python train.py --moe_layers=[0, 2, 4, 6] --router_bias=true --lr_router=0.00115 --positions="alibi" --parallel_block=false --weight_decay=0.096 --warmup_steps=553
Below are experts of layer 2 (counted from 0) of a mixture-of-experts language model. Rows are named router (the router's row for the expert), down (a neuron's output weights, with its number) and show model dimensions 0-127. Each number is 128 + 32 x the weight over its row's rms, rounded and kept within 0 to 255. Numbers have three digits each.
After each expert's rows: a language model's description of what the expert responds to. This comes from a sample of Wikipedia text that the model never trained on.

# expert 46
router:109073094172123128124094080088168155125064104140154148095133170149098111134123150145101117145121142123142140122119134096196149140153110138159113137082121157109141194107156120138132177162134125108086158082042111099031153102138123135081118139152108180168143132199119129174152122070088148086109134070177107150054126151145208134138138087135154137086152117133147152139143124134155156169201
down0:106150078195143189107154147100038188116134132069173174163109122116097110197078178116114176140114129088138137141169179168100107144103091105160095119089056130102113087088090116132150128115087058168137140156145131159131151173107122165159131142147143115123080132095133150107129097165132112132133143100104103125093090231107140102117134107095160154171183133102118139100112176098132138127106
It responds to: Institution and place names. Head nouns and of in proper names of institutions and regions, such as University of, Museum, Church, Region, Location within.

# expert 44
router:083114117197139104167147128152200147127146108092127099159121148124130167151096099126110039157127153185127113133183089158112160063138073119107134114082134144080160102146158157106089198125129120112104129106111088071084146123061127194164131134145139148138140159241130104128165108093144151102076111128133115142151113125180136144178157094124086095134129164076104137121100099123140078135159
down1:176151112164118068162163121131113025127112076091154157097120135160157153151107108143135151113122092156116090135099110104208115142131119125088169175129121142063139172124117152118083066166119095100141194104120159118064134155072119174118109160125156107120105155173138129122093103133168172163102118155120091122145163165140110161144130115180182142169092113150159068110086099095111178054145
It responds to: Sports career connectors. With, for, against, playing, and colons or pipes in athlete career lists and stat tables, such as signed with, Played for:.

# expert 40
router:075082092142098062123119092163124186109117092114143069127156099198116125105084105161071148132131144139187179137166097157167138063154129102109146159097126109107140150104123095068119164174141149109093128119097097115129137168132133144079115147150158164121159165167106108133121135097086176083052149092178121086130103162172164126162137101196091121115138081088116098097127151142174191133165
down5:174227073073097143069120091116107106073142134104184099115119158128095101160094119149181149157124149121112136170118133057112177182112075086163174168127150118199139128147147142152143106093115152163140112118070111134141127146103143105106155133143065134129093128115127165111095098112121148110127204094181070074155158117081110136195146077109091159108126147136098141138146131182136122143123
It responds to: Hyphens and list dashes. Hyphens in compounds like Confederate-held and full-rigged, dashes starting list lines, and Cyrillic letters.

# expert 19
router:101101100171184130167093103149160120100071081120180124162142143134101144169102157147105109191154192152161150116141185083127098122113052056104125168117118123102177144166149091107121121041146061130089112155161096110118147118132139171075109133150112162138121080150071110145133077138118129095085094122136151152092128143118140154188153153145160145097114118079158108135139130126179195158180
down0:136182082139110117090108196148116106145144101189091112145148079147130186126179166163143154140075108190076139157082145108150114122120155145116178128163118131180152136138140169055136104124132092096102110116171111121163075101157101129119106136170122164131159118136177125083094092112155057067163082064106166116134139113132117146077164070053129110132107146125153064147146175137123142089154
It responds to: Mixed word fragments. Mid-word pieces like "om" in atom, "ph", "math", "end" in legend, plus nouns after prepositions such as "addition", "least", "order".

# expert 23
router:101098099195128134166122091113185175130146130117162156114138169169122134156111141140104105133146149114173145093153117125191167103126083146126156102098106135107112111083165119121131168110144131099068143118046105106112114098106163141062168110131108201159113138154125173162121145074118102099087157101174089152067087154187221145194119098136128078141115130137103139104110132073124175167186
down2:117174067178122126175108123129149118138152158105113126077094184161140116145100116111139124071102088107154102114101083152138087099140121093059114135063184132119202099110102163132113161144135150145140147149191135115134139151099125183188108131082127142076196116056123159129062144086121205214087125145129100132132155099125129130143156121091142092157179110154164149100144150079113149104127
It responds to: Place name parts. Words and pieces forming place names and addresses, such as County, New York, South Carolina, Newtown, East Fifth Street.

# expert 1
router:123141165140123144134122091137133149121111102100071089080066083144114150114118112112098146175113141164179119112149142135160139119093084107039180145136077137099175093135192106148131165079110069152152177132116086107134153135100113137146137116180100123135122117169134188160162106075156158109101126083209116122118106183126147092134205083132123154112140113064131162108127108173135130165217
down0:110194132161094145170132098116094122120121081189087163134109071162130124101097078112147138114136150132074120146143156107099118128175097158079118147172117139165144108123115194122145141089202132121155105064142129113101127128183124066144151125027113143141107160051100156172155103128154163141160196096131110106207139134159096082111137158083101128102081144127137141110150145100137178164096
It responds to: Example-list introducers. Words that introduce examples or lists, such as "such" before "as", "well", "including", "like", "feat", often in film and music text.

# expert 39
router:128114081138159073099128129135123165132134055116163110149147178139083200104122117080140111156139174144178120148133143120135134106168107103088150117122145173080154093158150136084169164062106096108102185127135084151113127122103147187131125132161078111112152152163188121120160085087161141077040135075198060095159118142129141131128146163155098176133149125072154126105087132147159177104161
down1:121075142197085130122133123143101149133128117097117196134059103155117175134148087089084124135119168108139061108125155123126129144103077116128203026112138123144101210117138141145116107145164138079147142150133188071147107186145062122092116186111140115140131166093153143136108110139116111123095142116105153111134078157101125171122149160111201076148096163120123147160121146129069187166140
It responds to: Plural and verb endings. Final word pieces that are plural or third-person endings, such as s, es, ers, ies, ions, as in defines, watts, locomotives.

# expert 7
router:097114107133102055123139156098140176124109102095138071122095149137150204139058113103098102139171188156152166178114158188176119071120147152062175132154091128057176114124137137135149137107149138116122183156103135102114113083106155200115095106168093168126165107178172142175161118132134140091118176096164065135120158114123158099159167111123137144124117090094072172085121099108122144124150
down0:151122142133160131118147107103095104119141150152165149100141146116159152165091135141093169092123098096117095171078171192091119112183132113156085202127138172146119124124126133156151169102101112139150139110131103092099193186084126166123116133179093066102078112083163175137113116070116154149117125162115131154187173149132138118157169071060125075106090097097212096082141136088103065107124
It responds to: Past and adverb suffixes. Verb-ending pieces and adverbs completing a word, such as -ed, -ly, -ated, plus "again", "later", "initially" in narrative history.

# expert 30
router:112098104174132138131069160135157132140084110066135148145091110159089218129099080108149101162134118161156160156173105148131145111156146118155083146096165127125184155151200087116124167110120073163100135101096100126082120117075093137148098146176106137137162095159082136153170111103150163091075129067122121176051125172130223089121146110088154161121097165093110122149126117135171105141145
down2:129142159097149154133116160150140160133143166123176065151122131120103098116135116168126076201121159118134111146076144149070117109080135086089150101123123144133179166094086095193085104167107144179116065181143144145151091141104053196126148195084121097070099138097156201191096155105096098134108141110175129074133158085122132131141126112115102142113109146117148138099189075134128123173118
It responds to: Infobox and table labels. Field labels and section headings in infoboxes and tables, such as Length, Personal, Preceded, Coordinates, Genus, Turnout, Incumbent.

# expert 62
router:118086102165092143157131169166161103191077110052117102149118082135109136174085093100089125166138168153151099115188158107185160101126142111096145172086123137107161154134165152141150150128114099152119154108114124122088149152130153120127062160139140168171124121173123144129199052070122113063104116087122091146082153115126222102120143066107117150094126178129150125117115096136199126128155
down1:134193121144070127207091107181115133160127120120111074119076161151148101129096100162114095125080167141118125105123131072173209149097072201128159125137122120122112126137138115156093110142181080166124125101120183152171177069168098122042121176104156116136121145094104100142138142177084161160119118142116148132161093150177115149132127136139154147114114052121126145080083130116094175089155
It responds to: Infobox field colons. Colons after field names in infobox lists and taxonomy boxes, such as Kingdom:, Family:, Released:, plus coordinate punctuation.

# expert 43
router:099146171140106126131115118149091131130114114085139132103164129123048167170136147130112066217131185187155156113131188102128187095108095053100161147130136166160106134140151093086126126117092083147085172145127069068090119107104122173117148102194155143118193135146113160115126119126153125106138182055155056104125128134124161145142173085099139095111128100077156149094158120141135114171140
down0:146094138119168082143112148122116138090080141170141115163176089107145088167191121138080222086135149160056179064073104109071144129084134122142142132115166176125156112144123153175129125116141085104135081148125117108129103130099157063147131148204127128070151166116111120142093099127165068156174138116116093079163102130119061143125143102127068168108155143132141158100165102109092110168160
It responds to: Non-Latin script bytes. Byte pieces of non-Latin or accented characters in Thai, Japanese, Chinese, Vietnamese, Georgian and Arabic text, like ờ, 王, ș.

# expert 28
router:044087145121146119115115143144137154171142125145111085171168110141098164075068128135114109159159136134183143156140115180121154079144159136148125104130186112117129122088159162037125183136131111106093129097074113115131120124066158134083125150156106174170179168178129134143104083086093110070114172100156094151115138115137171190151163085165098128098184161095098139090115120118146095191177
down6:152138144058162148158059120024149133170077128152103100072144137141158110107142138085164114164156141141105155092119150159147071182154179054097139126147106129125202139153142113133176127141165124131166128110148151083088142147135088138150113130140132133127095100165062090161105171173178107115119164126109096117103162096123115140096149142125091084082086179121166099169156106132172094136067
It responds to: Score dashes in sports. En dashes between numbers in sports records and scores, such as 10–3 and 58–66, plus slashes, asterisks, and NBA or NCAA.

# expert 59
router:087093088127079146141115147181137144106106121106133154181118155151093151164072075146072123148179220166157122120154127114113155099108166096127167122083113140095179173182164161103124149114174141154093173116112098081107116095091130103052118191147140168155128071144115105176163093086110104059104110085126116147118089137138163114158158090113128123115154176114128164115103071158148119175151
down2:106161132122126155162130134127070090125206115104164141127125123130143113123117119080154135071114208124078150095137092108116153116070135155152180153111077162091088253114152148131133129154089161134113136119169127161098089141126130158063115125145153183098095105147146088124098173118132136175096143172177059108165091140103091158106139112115101129069119118182189105134116100113129131184129
It responds to: Infobox colons and units. Colons after infobox field names and measurement units, such as Height:, Length:, Born:, ft, lb, metres.

# expert 12
router:067131126205194085171121126089141116093136059094126148130066102162086129091108128172123084129144176145149143146163119138124117169150132086112151139112099133101123099122186125123168139118181090143075200149113126106091149080081108163075133092158086147084153128157135168169177136149165161071082132097117135185114157129109175115152118077144080121156123123087130125103166120133178190150157
down1:154165132162170120151141097090052163156127184156110136141099159130102127139097106126039172142079124108125118156112074056135142131132121111227119165105121135153075146182145120120158137136124148112121055147156149194129147121112129145168148138112148178129133140099068144147151147109116113091156114089162127077075122080139087107114156088111101100114125111106137133155068181206164157077144
It responds to: Sentence-opening connectives. Sentence-initial adverbials and prepositions, or their word pieces, that open a clause: While, During, Since, After, Along, Today, Additionally.

# expert 20
router:062144099186136133123110117130179163085116035126101118105114151178077143099117086164134104167147143147136217110147107139173132139146173116125157166101146136148132111138126159152133139125161095130099167149077092111095150110072123122110107097186097162109118112192166124149154144132143107104101171110196072167107136095116157132156129056180074079128140145067135103115103168133102121170189
down1:147122108110076192087136118108145168128132092119153133106145130140172157141088130230123101161121137148146116097103151080214122125086114111183162089108069103107109181147183156134087100126148110116162200115128160125134174094149117118090134182107127106154099153122062047149125115072102171116123159132127150136182174165088139132134113069159190133136068109127148120096121131120102125119086
It responds to: Mid and final suffixes. Word-final suffix pieces completing words and names, such as -ing, -ime in sometime, -ate in Kate, -ious, -way, -oon.

# expert 0
router:074114071197137126132090081108170118174109092099117120108175122150107183077142088114135091155128143116139183179140139116126111143125125165118104133178158173119175083132203124118106152129122093162098135122093166109052144108125130115154075119189117153117153138146103114110142096097117154086096098102139150186056097092177206168131138065116123153094138086084156117140151144159167121134188
down0:109169143179135108114161138108049115107149198122096076095145136130081122175139133147113135134148164068099098136092166148117105154105172127154145125140082128180163104158092110135163122148082115073100117121167044159139128102146123117058132100090099139122112157154154144104190075116130136142172137118136066093112153155128166060156078105169077159207154156165136121111105179171124094133123
It responds to: Elections and office terms. Nouns for political bodies, elections and awards, often in results tables and infobox headers, such as Party, Votes, Council, Awards.

# expert 49
router:123170076136104133096132108156157198093097099130090115113092187135096138133088122169139047157115187130166104124141121118143153049101098070094162110108080144099175149158163151127149117063129152146138164121104136132102137125090113136107134107148091125138145126178149161154134139107101176104084199060124141171124126158111155176134150103131130099131169158047147143110112089125102157210193
down1:183144101107106144150181164154083119151180153120092109156166119163188160118096138127105076161078102102110140071144123118085125167090129125135117166127091152115103165056127108137044142105133095125076167118093197167119148140128144115092140164120134105085108139105143125143120145121069121150110131192167116123151094138136135188117126133186148125165150094126132062160060139177056186161162
It responds to: Broadcast and event prepositions. Prepositions after verbs like "aired", "went", "released", such as "on", "to", "at", plus TV, broadcast, network names, and Japanese kana.

# expert 2
router:084130102121102136135150129143144204114139091088081075139087168169064186092050141130082102144150181182174163127128143172146134110123156121091107117115116101128171151144137136108163099119126115077116176125125071132118171155113187171088113099163130134082187069162178193158166121111165128086117129102203048156138121121104162121163136100101109144116124084120118140104115126152138140141163
down0:136206143105144133088115124141108127117119124142123169157147162197130100193151083092146151102130177143113134105122097088150094166132091108174128158202160143097148075144129097122152184176094094178093061111147164119124148105095120137143163113115122172122067099130116088108123078131113163228120144098076097110121112076142174138146108116143079140130038137121142141114161163158067114131118
It responds to: Adverbs and comparison words. Adverb endings and degree or negation words after auxiliaries, such as severely, easily, chronically, not, more, rather, been.

# expert 4
router:130102094202080056148100144125176148134100111127126122078139168162105094143096135120054118191113144145137169109187140099155160117122114072110149132133116119096120179155148122128106158120153104125146194174102083163090104131095122095129077118188096152135131125128136180155132142103075173104094145089153103087103121108103155130194201124157133146105184135087131132108073106165116167212156
down1:100071076167114147148114177164151134148198128109146153074112121156156198131143122120161134181146165131152067096079125116100138120096092185150164144117157140121180119111138158100115070131162131145081178114095226130129123139158162133093082163082090094122178092141113097147106150174093146075099130105127126094112083145174110136080110077108203101139144122165095127141085161106131109146102
It responds to: Transliterated name syllables. Vowel and syllable pieces inside romanized non-English names, mostly South Asian, Arabic or Japanese, such as Y-a-qut, Hind-i, Sa, Ka.

# expert 63
router:106100098139135056103069118179161141166097103090162144166151143153079136106091126149103133184074141146163122113139155100150097129160128109139127125090132168113160156135167115107152162142111068144116147123077075082132147124093155215144115189194139091086145134154129149142187096090141123103075162048164069090109113152127166123156140139112123198107094161145083139109163113124145074106163
down0:137119135159156150105159127064148159098071242156117078158117114138125189155145129119087155189142127113065151163123097165122049156110108101142116132132183113158159135134097073108147176144151156169072093084163069116142203142085082118108129148121130121097053114126165129129156096089124146146121109094164120114118125144128172108152131077100161116095126100109125133171123130132129065138179
It responds to: Taxonomy names and terms. Latin genus and species endings and taxonomy terms in species infoboxes, such as species, classification, idae, ensis, atus.

# expert 5
router:106099111143159097133106114150197132108107112081129111110120132183113108129099102115174108166161189113168210169136149093095120103118179130101167143105119157103205102123126171124116147137146083152095147146125079086119133107084122154122122128202058172132145123186128139139160103072111099124115143090166057173103120154081164158165157123136094156141150173057141137086097117114133114214139
down0:154150148183160106173108133134131132127130181176128107149191156039131121127129117174135139105137072122100110215115111156100102108172160160160097147112127150106118126128020140088134158112147140105143098112064127182116151138124115049082072144156110079154124135140097100150140143152124122083179155139108150140124143167079122086106114140086070193124135140129154113068137090093168134166158
It responds to: Word-final name pieces. Final pieces of names and words, especially -ie, -y, -ia, in entertainment and sports text, such as Rook-ie, Beast-ie, Down-ie.

# expert 10
router:113135096167132139141135112120145124113124114121179089130119156138059142136130120133129057163093170098164162170117097105155092111143102124135108174096135080058134148116144153127127146101134103169126181110092123145109154116090155182101112093169078152145179084152122175167164083105162086080084130088172047145115124189159136137140175070183144117151145123039128132119073187144132164176132
down5:150117168172161129116161128189075137097080143132144146131151080116077096125148156163114144101132100142175159209096122097126039200164124140140099111131128100094122130096113070127094054108128143168129167142126152150104129128044149148184130111080127125126080124112127134169098112096124143106161142153131061118151077148160105134158102138161142108126157165136123116160046194172088117132176
It responds to: Word-initial pieces, transport. Opening pieces of common nouns and words, often about broadcasting, buses, stations and services, such as Sat-urdays, rout-es, radio, just.